config.yaml
n_layer: 10
d_model: 384
n_experts: 8
experts_per_token: 2
d_expert: 416
d_shared_expert: 384
activation: "squared_relu"
moe_layers: [0, 1, 2, 3, 4, 5, 6, 7, 8, 9]
router_score: "softmax"
normalize_top_k: true
routed_scale: 1.0
balance_loss: 0.00647
balance_bias: false
n_groups: 4
groups_per_token: 2
init_std_router: 0.028
lr_router: 0.000689
vocab_size: 16384
norm: "rmsnorm"
norm_eps: 1e-05
tie_embeddings: true
optimizer: "adamw"
lr: 0.000785
beta1: 0.9
beta2: 0.98
grad_clip: 1.0
batch_tokens: [32768, 65536, 131072]
seq_len: 1024
train_tokens: 287800000
steps: 4204
dataset: "wikipedia_en"
Below are experts of layer 7 (counted from 0) of a mixture-of-experts language model. Rows are named router (the router's row for the expert), down (a neuron's output weights, with its number) and show model dimensions 0-191. Each number is 50 + 15 x the weight over its row's rms, rounded and kept within 0 to 99.
After each expert's rows: "comes before" lists some tokens at least twice as common just after its tokens as in all text. This comes from a sample of Wikipedia text that the model never trained on. Tokens count by the router's weight.

# expert 0
router:73 40 63 54 43 22 83 72 99 62 40 40 56 37 57 98 53 70 66 49 30 23 45 65 83 62 41 46 36 50 35 42 75 32 72 42 25 44 47 79 47 47 44 42 46 66 62 43 52 59 32 47 54 42 44 36 64 49 59 65 62 70 64 32 35 48 29 40 46 43 58 65 51 47 42 65 51 73 62 42 82 48 68 54 48 47 50 26 74 52 66 58 33 63 52 42 54 53 48 44 42 67 57 20 53 51 48 55 40 37 58 27 32 39 64 74 32 73 47 85 32 85 61 64 38 52 33 80 28 34 48 58 72 77 47 37 57 27 70 65 18 46 28 52 41 38 72 44 27 30 40 58 41 75 56 53 65 64 67 48 69 59 49 58 65 88 67 37 57 39 24 57 70 44 30 61 40 32 50 59 64 42 46 48 46 28 60 49 47 56 18 59
down6:63 42 39 45 38 54 82 47 58 79 70 61 40 61 42 86 50 65 71 52 44 21 37 57 61 09 61 43 86 48 64 74 80 55 38 59 46 66 68 49 40 69 47 72 42 51 41 44 68 35 53 37 57 62 64 60 56 40 26 62 59 41 63 54 87 52 54 69 57 34 53 65 39 34 45 66 59 50 64 37 64 24 35 48 61 54 46 42 35 83 33 78 33 55 39 40 43 46 48 53 42 24 36 43 69 58 34 68 56 45 49 31 57 58 66 47 57 29 52 59 56 62 45 39 35 87 54 52 39 33 34 72 48 39 46 64 52 51 60 41 51 69 41 69 57 37 70 41 41 58 48 65 71 57 36 76 51 49 45 44 56 35 53 34 45 23 67 72 39 87 57 32 65 75 61 52 88 32 40 37 42 58 44 74 61 54 51 35 42 58 58 59
down7:55 42 34 50 29 48 26 62 59 53 73 39 76 42 24 47 22 52 34 51 60 33 56 61 39 38 46 60 42 71 59 46 71 59 46 45 28 38 42 47 86 47 59 44 25 52 43 50 63 43 57 27 58 82 61 56 62 25 56 30 47 53 60 60 60 16 53 33 47 22 60 35 14 57 62 37 71 20 61 79 35 48 39 58 56 39 47 50 31 43 57 63 51 59 66 48 38 71 54 42 49 34 22 49 18 34 24 30 38 58 43 76 48 57 51 48 59 45 40 72 64 44 47 51 53 69 35 58 75 56 53 59 56 41 24 64 38 65 59 33 27 55 43 63 17 57 38 43 54 54 69 43 30 32 46 59 49 34 48 56 45 62 71 52 45 18 46 69 78 38 46 61 51 39 50 50 45 55 29 84 38 59 54 73 23 51 49 43 83 61 63 46
down8:75 52 56 33 35 58 73 43 36 59 37 43 47 56 71 27 30 52 54 59 51 18 42 35 34 20 35 90 61 16 73 59 66 43 54 68 48 60 78 51 48 71 40 87 71 42 42 32 52 62 71 44 25 76 41 59 74 62 69 33 58 37 75 53 26 52 54 52 53 71 53 54 59 57 58 64 51 51 25 37 48 38 45 70 48 53 46 52 18 23 31 54 42 45 49 45 67 55 37 59 51 48 43 49 33 37 75 11 46 58 43 46 51 33 68 54 61 31 47 42 62 51 48 61 36 44 44 32 48 24 47 68 57 56 77 44 45 74 51 45 56 51 61 54 49 39 53 19 59 59 51 56 46 83 45 48 49 68 51 31 67 37 54 36 19 36 43 62 47 59 27 37 54 44 55 73 38 40 37 50 54 65 39 70 35 72 54 81 68 52 65 51
down9:34 51 25 68 60 42 39 21 22 60 51 68 20 62 46 63 44 48 81 57 48 48 31 36 43 41 79 17 25 61 53 37 47 45 57 67 52 68 48 50 55 31 30 28 82 71 33 44 47 25 15 32 63 68 54 41 68 57 50 56 46 36 34 42 59 33 50 29 61 64 43 42 41 59 73 69 47 63 20 29 75 33 34 41 49 45 56 80 44 52 45 52 53 28 29 42 57 44 29 64 46 48 79 40 58 57 34 40 62 67 67 52 51 62 64 50 36 42 47 65 38 60 49 30 52 54 64 49 81 48 61 55 49 38 46 32 67 64 47 33 86 29 51 40 61 28 38 31 53 43 54 73 66 31 49 58 64 41 58 44 67 58 43 51 56 46 41 67 52 66 44 54 45 46 57 26 53 45 46 26 28 62 50 45 45 60 55 29 44 44 47 67
down10:53 59 65 40 70 68 41 47 48 58 28 24 36 65 68 49 54 42 42 24 56 54 32 49 67 44 23 63 72 35 28 65 39 36 54 46 69 23 56 69 35 39 58 57 26 32 55 38 48 61 51 25 49 51 57 36 49 53 23 53 49 48 64 48 50 70 75 46 65 43 41 48 35 41 53 68 49 24 58 48 34 24 42 33 62 51 48 53 67 55 73 62 48 51 49 50 38 42 47 62 57 57 09 57 53 76 68 55 60 53 74 43 60 55 54 61 49 51 54 50 44 42 34 30 54 59 54 52 63 44 23 40 37 01 55 74 41 46 51 51 61 64 29 51 47 39 27 75 31 63 25 37 49 30 73 57 33 67 33 35 27 58 62 54 58 64 43 63 62 49 53 56 43 48 64 66 60 48 43 56 51 53 57 59 55 46 47 53 27 24 64 60
down11:75 24 47 69 73 81 55 61 40 56 15 52 47 33 51 85 64 10 54 53 57 52 45 48 55 58 60 19 37 58 64 57 40 83 69 40 69 54 72 83 23 26 32 40 51 51 53 39 32 49 42 34 44 58 36 57 33 37 62 30 43 53 74 18 28 57 49 45 59 65 67 40 27 73 41 66 63 39 65 39 57 59 11 46 61 16 57 57 40 64 72 46 44 64 41 31 48 24 50 47 13 33 52 91 35 59 63 50 58 61 55 18 38 63 27 42 57 42 54 50 66 60 40 54 44 45 34 39 64 65 63 55 24 29 59 60 52 46 54 70 42 48 59 14 35 44 45 51 86 75 42 79 54 29 59 71 47 73 51 47 67 73 59 71 53 40 50 61 50 51 72 42 78 15 63 50 73 32 71 49 58 49 46 37 61 46 37 72 42 19 38 49
comes before: "| ", "(", "of ", "and ", "in ", "was "

# expert 2
router:92 68 39 36 32 63 87 61 60 46 63 58 51 36 22 99 48 49 53 50 58 02 25 48 42 59 58 55 67 74 27 58 30 35 29 53 53 46 48 48 22 56 66 53 51 48 44 56 52 15 37 57 71 69 49 32 68 51 39 39 61 57 56 45 44 41 55 55 61 38 67 52 58 48 56 31 50 48 44 60 43 91 62 67 45 48 41 54 29 52 63 69 36 63 43 58 72 54 56 52 51 24 48 20 50 56 34 46 49 52 59 56 65 36 47 29 31 37 46 75 70 42 59 55 28 57 39 43 32 62 37 81 53 65 45 52 24 08 60 21 41 35 66 37 70 34 79 54 44 24 12 24 55 30 66 52 60 60 57 45 61 23 45 39 49 37 62 61 69 55 56 53 70 83 62 41 25 35 73 75 53 51 48 50 63 51 48 58 33 64 40 41
down6:47 28 57 38 43 76 53 34 35 77 43 35 40 48 83 77 68 24 64 29 58 38 39 39 81 28 64 76 66 60 46 74 36 69 56 44 59 57 40 52 57 55 49 58 60 58 40 52 61 35 44 57 40 58 49 78 63 57 58 54 75 69 48 53 34 67 61 42 62 59 30 49 45 57 49 58 70 43 66 44 43 60 58 39 54 43 70 52 28 71 53 49 65 45 24 46 60 31 69 39 60 44 23 62 61 51 58 46 56 43 69 50 62 48 28 54 61 38 86 17 79 44 03 49 32 69 58 59 63 40 60 57 13 69 46 50 60 55 55 84 56 50 47 43 49 51 48 51 73 56 55 38 32 36 57 30 41 54 27 60 72 69 48 72 53 59 34 19 62 49 36 37 49 43 51 44 44 63 61 51 55 69 65 35 54 46 52 60 44 13 60 56
down7:32 78 24 51 45 29 37 45 53 55 49 42 34 49 67 41 42 49 66 61 57 02 31 42 61 55 21 47 58 59 76 25 53 59 52 53 34 37 39 59 73 52 60 65 57 48 42 43 66 45 78 66 39 55 57 57 59 64 36 35 41 45 48 40 58 58 68 45 40 55 46 16 40 63 33 80 41 33 34 68 32 22 50 66 72 36 56 41 25 48 49 38 56 66 55 68 73 64 13 50 21 16 90 46 32 36 28 74 68 46 33 38 54 29 52 63 59 63 58 67 38 69 68 24 65 46 52 57 41 69 59 71 37 50 48 48 80 54 47 52 27 41 61 64 66 45 41 61 60 28 62 40 91 66 27 54 44 67 35 43 43 37 35 20 55 41 65 40 81 34 52 74 31 46 70 23 58 60 74 56 40 61 69 47 60 50 31 88 43 50 39 44
down8:71 51 56 12 30 62 74 53 58 67 48 42 34 57 50 56 51 36 60 32 77 70 53 57 60 36 54 67 29 45 73 49 42 60 56 50 95 34 53 40 55 35 46 36 25 62 47 55 22 29 46 26 37 57 53 51 56 46 71 90 65 43 22 79 62 43 64 52 64 63 44 39 59 60 62 51 61 67 54 53 68 42 61 43 62 60 40 69 53 60 11 56 62 21 54 43 73 34 51 48 63 49 47 76 45 52 37 68 66 67 21 47 53 69 76 29 56 50 25 63 48 61 65 45 99 58 32 50 52 73 46 54 31 37 18 61 56 51 48 48 30 67 53 33 50 52 31 45 40 42 43 27 54 74 52 41 75 30 55 51 70 36 57 47 48 41 65 62 58 44 57 55 78 58 53 61 60 46 61 63 70 60 80 30 60 65 38 63 43 43 73 53
down9:92 62 88 63 22 41 69 78 71 42 86 22 21 51 39 86 70 48 33 45 39 52 55 60 39 50 58 99 61 63 73 47 52 42 53 58 59 58 71 54 37 52 69 73 24 47 73 66 34 59 32 28 23 62 40 63 66 57 70 55 45 68 50 47 66 50 55 58 66 63 42 58 53 62 32 49 55 38 57 34 42 72 45 29 44 47 28 43 62 36 45 63 25 51 50 32 40 49 44 65 47 64 38 78 23 58 66 47 56 51 27 49 59 56 54 60 44 56 29 52 54 55 62 67 57 50 42 69 44 51 32 02 66 42 37 35 36 41 53 43 40 74 76 59 75 62 53 71 62 43 60 71 55 32 57 63 41 47 69 49 51 58 43 46 35 64 59 66 66 40 74 49 46 67 56 46 50 66 55 67 53 30 33 74 45 54 71 52 48 54 43 72
down10:60 65 31 75 64 63 28 64 62 45 65 42 50 28 41 47 57 41 43 55 63 50 42 27 80 53 41 65 56 42 37 42 52 68 49 45 35 81 39 46 48 57 36 49 62 47 48 42 55 41 45 81 68 62 21 45 47 65 38 79 55 72 37 47 76 46 66 44 75 26 54 53 47 50 64 48 55 55 29 52 49 67 45 55 73 55 36 52 43 54 55 50 69 60 21 62 75 66 50 43 53 32 36 33 59 38 57 71 60 39 63 51 54 41 41 35 36 43 49 51 48 48 51 42 50 57 39 30 53 33 46 51 42 85 81 79 64 32 49 46 72 39 19 52 32 21 50 48 59 51 39 59 45 53 55 35 50 63 50 48 33 70 51 38 31 28 80 58 50 41 56 33 29 60 55 36 42 36 34 54 37 67 41 48 44 54 53 69 48 57 63 48
down11:69 36 46 21 42 43 73 39 59 57 57 44 44 78 74 59 36 50 69 79 64 33 50 64 73 35 49 98 63 46 37 44 37 38 42 82 47 29 43 38 61 62 62 42 53 60 62 69 21 45 37 63 32 61 46 39 58 55 30 62 61 19 59 54 28 58 58 77 58 75 78 40 37 44 59 39 42 64 33 40 30 60 65 65 61 31 38 30 58 38 70 47 28 37 65 36 69 30 50 56 47 50 36 23 36 28 12 86 38 55 51 50 34 37 73 57 25 65 53 32 61 65 71 41 87 44 53 35 58 63 52 43 55 30 41 37 69 51 61 76 48 59 79 36 58 41 58 39 39 21 56 56 60 76 47 39 45 24 47 50 99 49 45 64 47 69 53 28 29 30 53 49 72 70 42 36 47 66 55 59 57 59 15 59 58 48 46 32 61 54 38 51
comes before: "the ", "in ", "of ", "to ", "and ", "by "

# expert 3
router:45 28 92 35 48 58 46 56 52 60 75 47 35 62 48 99 47 46 50 63 56 57 75 77 52 39 79 51 41 40 68 41 39 65 79 43 23 54 58 51 43 51 47 45 39 36 46 37 56 50 55 57 35 57 34 44 14 49 45 60 51 80 56 58 61 77 52 43 70 71 09 70 37 54 30 72 67 40 64 74 52 17 44 33 41 55 78 36 70 39 40 43 39 19 58 58 51 45 61 56 24 30 49 64 48 61 69 31 68 46 28 41 60 49 36 41 73 44 24 50 26 50 56 52 48 56 56 56 50 35 64 29 32 72 49 31 71 21 58 37 41 41 59 44 34 70 35 34 47 56 82 59 54 67 30 53 37 24 75 44 52 48 51 55 59 68 37 43 65 46 38 58 45 56 53 38 41 35 42 36 80 56 59 41 27 43 58 60 77 38 30 70
down6:59 36 99 02 22 02 59 47 56 54 58 41 24 34 51 50 40 48 50 52 49 58 41 63 68 27 48 99 59 54 41 49 63 63 46 37 15 58 53 27 39 18 63 44 42 57 39 53 27 48 55 59 39 74 66 23 51 55 53 31 38 41 57 54 51 60 42 40 38 40 60 28 44 51 43 61 45 56 38 75 50 38 47 72 29 54 47 42 50 73 64 62 57 37 41 56 61 56 55 51 54 74 28 81 52 34 72 48 39 34 25 37 45 28 43 30 72 43 37 55 48 29 74 43 57 83 52 52 56 70 60 33 38 41 55 58 46 70 36 41 46 72 63 44 62 72 59 57 53 37 56 44 51 51 46 37 50 44 63 28 34 66 21 47 51 66 41 62 52 30 48 48 61 61 34 39 29 42 38 65 55 43 61 38 40 71 45 68 39 49 63 57
down7:74 43 55 33 34 37 41 40 61 61 48 59 48 54 62 45 40 13 26 43 71 54 25 62 67 79 38 39 41 39 51 41 43 60 58 26 54 21 51 75 49 66 43 50 35 66 66 48 44 37 67 44 73 31 55 43 61 54 73 40 48 58 63 71 17 32 42 40 55 22 16 49 27 37 43 46 73 29 49 38 46 35 70 51 21 44 42 65 75 47 40 50 47 50 36 54 68 49 48 29 55 35 14 61 24 49 63 60 57 49 47 31 45 66 61 69 37 56 53 75 44 56 60 31 66 26 47 65 59 67 59 37 45 31 50 66 27 49 63 75 46 47 52 55 67 46 56 56 50 28 29 33 29 31 33 55 38 61 32 54 35 55 50 51 28 34 56 55 53 39 52 58 82 42 53 43 34 71 33 46 52 43 68 27 60 29 44 67 55 58 61 44
down8:59 64 71 41 44 61 55 41 64 72 46 38 32 67 66 71 46 41 48 37 91 47 42 48 81 83 44 56 51 40 46 51 50 31 62 57 36 49 61 40 52 69 36 44 70 51 44 34 42 46 55 66 51 30 78 31 32 40 53 58 59 59 48 54 24 66 36 68 64 41 61 41 36 71 24 58 44 40 55 39 49 36 50 38 75 51 38 50 47 52 61 46 55 31 47 70 51 48 52 49 47 35 80 65 49 46 42 58 61 30 38 49 57 36 69 47 66 36 46 31 43 43 42 46 53 44 41 65 34 56 78 69 26 61 33 24 60 47 45 71 23 52 67 14 42 54 39 58 70 62 54 58 51 33 40 95 47 58 64 58 41 62 59 58 54 65 31 34 68 23 62 46 49 49 62 56 69 21 62 73 58 45 42 52 38 53 61 52 34 62 25 50
down9:49 60 43 35 70 51 48 41 51 54 48 71 31 65 39 39 53 40 52 66 61 37 47 62 46 27 52 49 22 40 68 41 58 60 51 52 51 46 40 74 44 73 70 57 39 47 29 27 36 27 56 54 40 17 40 61 39 50 37 61 68 50 49 57 05 68 43 29 81 55 48 41 46 44 38 62 57 47 57 70 69 56 50 25 84 30 75 22 51 34 45 79 51 52 59 49 47 39 78 53 69 38 32 39 56 44 39 66 35 13 42 55 46 54 15 87 37 84 37 40 30 58 46 43 45 37 67 46 60 59 70 57 46 41 31 59 34 60 60 68 51 51 60 79 43 48 46 47 75 37 36 48 63 59 60 59 57 78 51 17 33 62 54 61 43 69 41 22 34 34 21 34 50 65 31 46 76 81 57 17 49 50 50 44 40 33 58 52 34 62 69 45
down10:89 44 69 27 39 50 69 43 60 54 50 27 58 65 59 55 62 46 26 23 59 41 50 28 63 23 46 99 68 64 59 59 74 57 44 43 53 21 56 42 34 67 27 72 56 37 30 48 59 48 18 32 61 63 65 44 51 59 30 58 56 45 51 57 61 83 43 75 60 45 56 40 51 40 73 52 44 55 49 48 50 40 55 73 54 65 48 90 69 77 51 44 54 29 61 44 49 53 52 61 40 36 59 70 35 71 54 54 57 74 44 42 43 55 43 50 46 47 60 36 23 65 50 34 52 57 26 60 25 54 25 58 31 56 46 57 58 37 34 54 42 68 49 40 36 35 43 48 35 54 32 36 43 54 33 49 52 49 40 52 73 80 67 49 33 46 55 29 43 66 36 51 48 65 44 53 55 30 46 51 66 75 58 41 75 62 37 61 66 44 64 54
down11:57 24 40 39 56 63 53 24 56 50 41 44 59 57 78 53 62 55 58 58 51 52 48 34 89 23 60 77 50 44 38 45 45 46 55 30 76 50 44 35 76 34 53 34 65 47 51 44 61 45 54 56 47 41 28 70 23 70 37 58 27 54 40 50 43 57 42 63 17 39 56 70 52 28 18 49 88 60 55 37 58 28 45 72 62 56 39 30 17 47 31 65 62 75 57 64 67 40 40 58 51 62 60 47 99 55 44 46 45 68 66 43 55 42 50 58 47 35 31 45 81 39 64 69 55 57 81 51 42 59 59 39 29 31 58 44 60 51 63 54 38 86 56 59 50 36 52 49 58 56 70 53 25 47 41 53 58 66 57 33 48 72 59 48 32 56 43 38 69 38 69 33 27 37 75 32 56 34 53 42 73 74 31 62 32 55 57 42 61 64 65 64
comes before: "| ", "- ", "The ", "In ", "==", "He "

# expert 5
router:17 46 51 51 63 58 65 69 47 25 58 54 63 67 43 36 17 40 49 35 41 40 48 20 48 43 43 72 38 57 68 48 29 67 39 60 30 58 43 45 35 60 50 27 63 58 37 54 63 57 50 42 84 56 48 60 33 78 34 32 71 61 40 53 37 41 60 43 74 40 00 39 49 42 57 55 71 62 43 32 28 29 55 39 30 42 15 46 58 57 40 26 58 52 71 24 56 38 45 21 61 69 32 42 37 44 43 18 68 51 29 71 49 58 42 26 16 60 78 00 54 40 58 34 27 51 42 38 58 52 51 40 59 43 69 32 46 62 25 70 59 62 46 37 43 49 58 52 67 76 79 67 48 57 61 49 40 64 32 61 34 80 64 53 37 56 52 52 45 30 74 42 63 55 82 59 63 66 48 45 44 37 65 66 89 44 57 61 40 48 86 61
down6:57 48 55 45 29 34 46 59 45 40 67 38 52 36 51 86 82 43 61 62 25 53 72 46 86 81 53 49 48 33 43 73 31 39 43 33 76 54 40 56 65 52 65 68 46 50 46 26 38 46 80 34 49 58 36 55 34 43 66 29 37 07 58 52 52 50 56 64 35 40 60 55 64 43 75 54 53 46 60 81 54 57 47 52 50 55 70 60 45 32 30 48 30 49 37 43 30 62 63 50 47 52 70 72 54 60 44 42 57 52 45 61 18 35 29 60 79 59 77 54 46 35 43 23 51 48 44 50 63 52 31 45 47 99 30 44 55 45 62 52 75 46 35 27 56 66 57 36 45 80 51 58 49 47 65 31 63 73 43 51 44 30 71 47 18 34 57 36 61 31 52 79 68 80 52 66 41 60 74 53 56 30 44 61 56 76 53 61 15 23 94 57
down7:25 83 30 51 47 69 62 32 26 49 36 37 64 47 51 51 67 50 56 70 46 37 66 44 51 50 66 69 59 56 53 49 60 32 42 22 55 65 54 53 30 39 49 29 48 49 67 54 53 67 38 47 26 48 56 34 47 53 49 52 55 51 32 51 40 58 67 56 21 51 79 54 30 39 27 58 46 41 62 56 46 47 48 37 23 69 94 56 57 55 50 43 28 47 47 35 10 57 71 11 61 78 48 59 41 70 57 58 71 65 64 43 65 60 56 72 02 42 42 45 61 27 32 55 38 47 57 40 29 53 35 61 53 35 69 59 63 18 59 58 44 54 68 43 45 35 43 39 67 68 51 56 20 48 52 39 16 34 50 57 55 51 56 82 61 50 62 73 44 57 52 33 48 66 23 54 36 58 42 34 50 28 77 48 76 37 58 47 80 49 51 62
down8:70 53 59 24 43 66 39 21 25 58 66 67 53 41 64 81 18 58 40 41 65 68 48 47 55 71 43 55 70 63 33 62 34 24 41 64 47 08 73 25 74 64 31 62 40 50 53 73 52 58 75 80 64 52 43 35 56 84 36 34 40 29 41 39 58 30 46 19 43 42 43 42 48 72 53 60 62 49 29 48 50 31 48 60 74 53 51 32 37 69 62 67 54 30 49 43 46 52 26 22 52 40 69 54 36 51 51 59 25 45 44 32 46 46 64 51 36 56 77 62 53 20 54 51 81 43 34 24 63 82 68 40 35 72 42 39 57 44 53 39 42 56 37 51 57 58 62 65 37 44 35 58 62 44 45 33 31 24 32 84 32 63 75 29 31 46 59 53 53 23 24 41 39 49 31 62 40 51 69 54 50 68 71 65 42 29 50 72 54 53 54 52
down9:42 61 26 60 64 28 62 44 55 34 55 55 29 38 27 74 40 61 60 64 40 79 52 32 72 59 55 44 60 67 55 56 66 24 10 94 84 62 50 52 31 68 58 48 16 45 37 59 46 59 45 63 22 72 44 75 55 19 24 59 72 54 37 57 50 49 42 65 62 43 37 58 40 38 90 35 41 58 46 63 36 42 51 32 53 75 90 53 38 22 50 61 38 78 26 61 49 77 73 51 49 42 68 22 41 52 33 25 64 50 43 49 25 41 55 25 49 47 23 48 50 67 53 26 62 61 48 33 64 45 50 70 51 41 12 47 58 50 56 32 50 54 62 34 52 66 40 54 66 45 45 61 45 41 39 19 53 50 46 63 59 80 48 38 49 63 43 67 52 40 33 51 60 53 40 57 76 54 47 67 56 38 48 43 54 51 55 51 56 46 84 61
down10:48 42 63 52 42 35 55 35 48 61 68 39 55 57 53 59 75 42 60 51 69 52 50 24 51 54 46 62 60 47 51 51 53 50 70 16 62 32 47 71 59 47 71 84 28 29 56 56 40 59 56 33 46 34 63 58 41 64 55 51 48 65 48 36 39 50 49 47 58 53 65 75 47 23 50 52 46 55 65 25 56 51 71 46 45 57 44 72 56 53 72 56 38 41 85 40 67 44 54 65 71 51 38 33 45 52 40 49 61 33 52 63 48 17 43 50 37 67 71 67 29 43 39 72 37 34 51 64 49 43 41 42 23 61 54 48 32 57 59 58 38 24 55 29 32 53 76 62 53 45 69 44 62 48 76 46 74 50 57 68 46 35 76 54 64 40 51 38 63 44 69 52 59 58 45 57 64 63 60 10 47 58 50 31 37 20 74 55 46 52 57 64
down11:29 50 81 45 50 57 28 32 60 36 74 41 39 54 40 53 70 41 58 32 53 55 51 60 41 33 57 27 51 41 55 63 48 74 39 72 36 62 40 30 40 37 29 48 57 59 20 70 48 48 22 26 72 45 43 61 51 55 47 50 79 47 41 51 45 49 40 82 74 61 57 50 51 69 42 30 24 65 43 26 49 48 46 52 28 42 67 49 62 50 49 44 36 67 80 70 58 35 52 45 58 44 43 53 16 53 53 47 51 38 51 45 25 61 40 64 54 64 51 17 50 31 47 39 37 81 82 62 80 73 45 46 45 55 46 49 35 74 21 40 60 42 37 49 60 38 65 43 69 52 72 35 28 55 42 67 64 44 65 60 40 96 44 65 78 51 73 42 49 40 59 39 45 35 62 44 47 19 28 57 41 27 24 35 47 51 54 65 58 59 45 16
comes before: "\n", ".", "\n\n", ": ", "–", ") "

# expert 4
router:27 75 36 56 67 52 56 54 32 00 31 55 67 42 63 25 59 49 50 54 37 78 43 48 74 50 38 27 55 37 57 38 64 59 48 66 68 41 36 21 72 40 82 53 56 38 48 46 52 78 75 42 52 51 68 41 72 62 51 30 66 38 20 57 53 34 52 51 52 39 70 31 40 33 36 53 47 44 65 40 56 54 49 62 39 63 64 52 52 56 66 31 40 59 46 61 69 54 55 48 46 40 72 78 67 34 43 67 50 48 59 55 44 63 30 20 47 74 62 70 60 28 88 40 76 39 82 34 56 63 50 41 40 33 40 38 46 62 38 44 62 51 46 62 41 57 31 52 55 61 68 32 51 49 45 55 18 48 63 52 49 37 52 73 37 28 49 46 40 54 54 40 57 33 49 31 69 69 59 53 43 63 41 42 48 70 34 37 22 47 28 23
down6:59 47 30 54 68 64 54 66 28 54 53 72 39 40 45 30 62 49 46 60 44 51 47 67 58 59 57 53 57 25 68 41 59 34 60 80 45 33 50 47 57 35 20 30 47 51 55 16 34 39 55 36 68 55 19 53 61 39 39 56 40 33 99 05 68 28 51 34 32 33 45 27 59 50 52 41 43 48 24 58 68 23 68 35 54 23 52 47 83 74 55 64 62 58 39 37 46 44 42 65 29 71 35 28 60 26 23 51 67 37 35 43 41 47 54 30 46 55 74 50 33 58 46 36 26 68 65 72 42 27 48 19 44 35 72 65 44 33 70 69 44 48 31 58 41 37 26 43 37 43 48 72 58 71 34 50 54 46 31 32 61 48 64 34 54 57 17 65 30 55 47 57 57 46 56 50 48 66 64 51 44 55 39 40 58 45 46 62 28 28 56 46
down7:34 44 48 67 44 52 57 68 59 37 60 71 54 66 64 67 64 59 62 68 70 32 76 64 40 53 16 65 37 33 29 49 53 29 68 46 72 52 19 74 66 51 69 63 43 37 72 30 71 44 50 35 56 77 42 40 40 50 45 60 37 35 65 41 49 64 33 53 53 29 35 68 70 55 55 55 79 32 50 43 28 55 34 61 49 60 58 45 36 38 63 55 71 65 38 50 39 65 40 59 20 27 73 19 32 30 32 51 48 42 67 29 51 31 51 46 62 56 43 73 48 65 34 46 45 44 77 53 52 35 43 56 54 47 43 50 15 22 47 52 58 43 70 60 54 40 49 44 73 78 51 56 17 52 43 47 36 25 23 59 77 77 57 34 38 55 57 61 69 65 56 45 60 50 82 46 56 28 52 38 49 60 49 35 43 67 49 60 42 33 41 57
down8:42 70 33 59 39 70 52 50 08 56 28 61 54 35 46 43 30 24 29 09 51 52 52 54 61 30 39 55 61 53 65 49 46 87 39 44 50 54 51 51 56 72 05 48 51 39 48 65 44 28 59 55 56 69 43 74 50 57 35 51 52 43 45 37 50 43 54 58 49 50 50 36 64 90 52 37 69 78 41 26 57 79 27 48 46 41 35 50 56 48 37 38 26 60 42 36 41 60 31 54 24 76 52 54 48 49 56 15 34 45 26 40 65 79 48 49 31 38 54 35 39 79 54 50 49 61 55 50 65 82 65 39 33 45 43 69 45 59 63 55 43 31 66 29 64 55 33 26 42 76 74 49 35 37 37 47 49 51 47 57 15 46 14 50 53 43 51 46 73 30 53 42 69 64 47 71 44 71 54 70 47 31 32 52 60 61 62 37 39 46 26 30
down9:44 26 49 53 65 70 32 49 45 38 44 18 50 49 76 74 38 43 71 32 68 73 41 61 61 43 34 67 51 67 12 34 60 68 68 32 50 75 49 69 67 32 60 41 56 87 59 55 50 43 35 23 52 49 26 54 58 56 52 63 62 37 56 52 45 66 31 72 49 59 38 60 27 33 55 25 69 38 57 42 39 75 43 62 46 59 48 43 43 23 52 71 82 37 36 52 36 36 38 64 39 26 59 53 48 39 24 57 57 68 55 39 30 54 41 48 62 49 60 28 43 55 53 49 24 68 42 95 85 49 53 60 46 55 54 48 49 55 76 53 59 40 40 54 55 84 69 55 33 41 38 82 24 47 53 58 42 45 61 37 50 66 67 28 57 75 62 43 43 56 74 55 45 54 18 61 34 53 52 26 46 55 73 50 72 81 31 71 10 31 41 50
down10:11 37 56 52 53 30 29 52 22 42 39 40 45 67 33 22 61 65 69 50 00 41 51 54 44 41 49 61 37 61 39 50 54 59 40 63 42 62 36 56 61 23 62 47 49 54 30 55 44 77 36 61 45 43 60 54 35 38 95 43 40 59 41 65 41 64 64 50 63 71 52 35 58 37 50 69 53 37 28 58 54 36 52 54 49 58 53 56 47 64 47 62 60 41 58 56 55 77 46 34 42 50 51 60 53 42 35 37 69 53 63 59 52 48 49 57 25 60 21 61 34 43 69 54 33 61 44 99 51 55 44 66 42 54 40 53 56 47 54 48 59 29 30 37 41 57 58 49 48 58 75 51 30 35 80 22 55 45 67 43 51 31 53 70 47 25 54 46 64 63 47 38 49 58 52 54 60 68 56 65 59 34 56 38 49 40 48 51 00 49 54 47
down11:57 66 33 58 43 47 44 64 40 38 72 76 54 41 40 17 34 45 55 58 65 48 51 52 42 43 57 40 30 45 74 51 33 41 45 59 68 55 59 50 43 58 67 29 52 42 50 32 36 74 51 25 69 34 39 43 34 36 61 66 59 53 59 59 42 51 38 52 31 64 63 58 34 36 77 64 44 53 45 76 53 35 36 62 19 70 47 69 53 48 63 60 63 60 44 71 51 63 34 37 72 17 51 61 63 52 30 48 70 65 35 65 46 64 78 44 49 66 42 72 49 44 32 48 37 25 54 72 45 43 32 60 55 41 63 76 13 70 51 46 38 51 29 62 59 64 51 53 49 70 52 43 48 33 68 78 16 51 70 74 29 64 72 17 48 55 54 36 50 62 49 50 51 35 60 56 35 53 30 58 38 41 80 42 34 83 41 54 48 39 40 30
comes before: ", ", ". ", ".", "s ", "-", "'"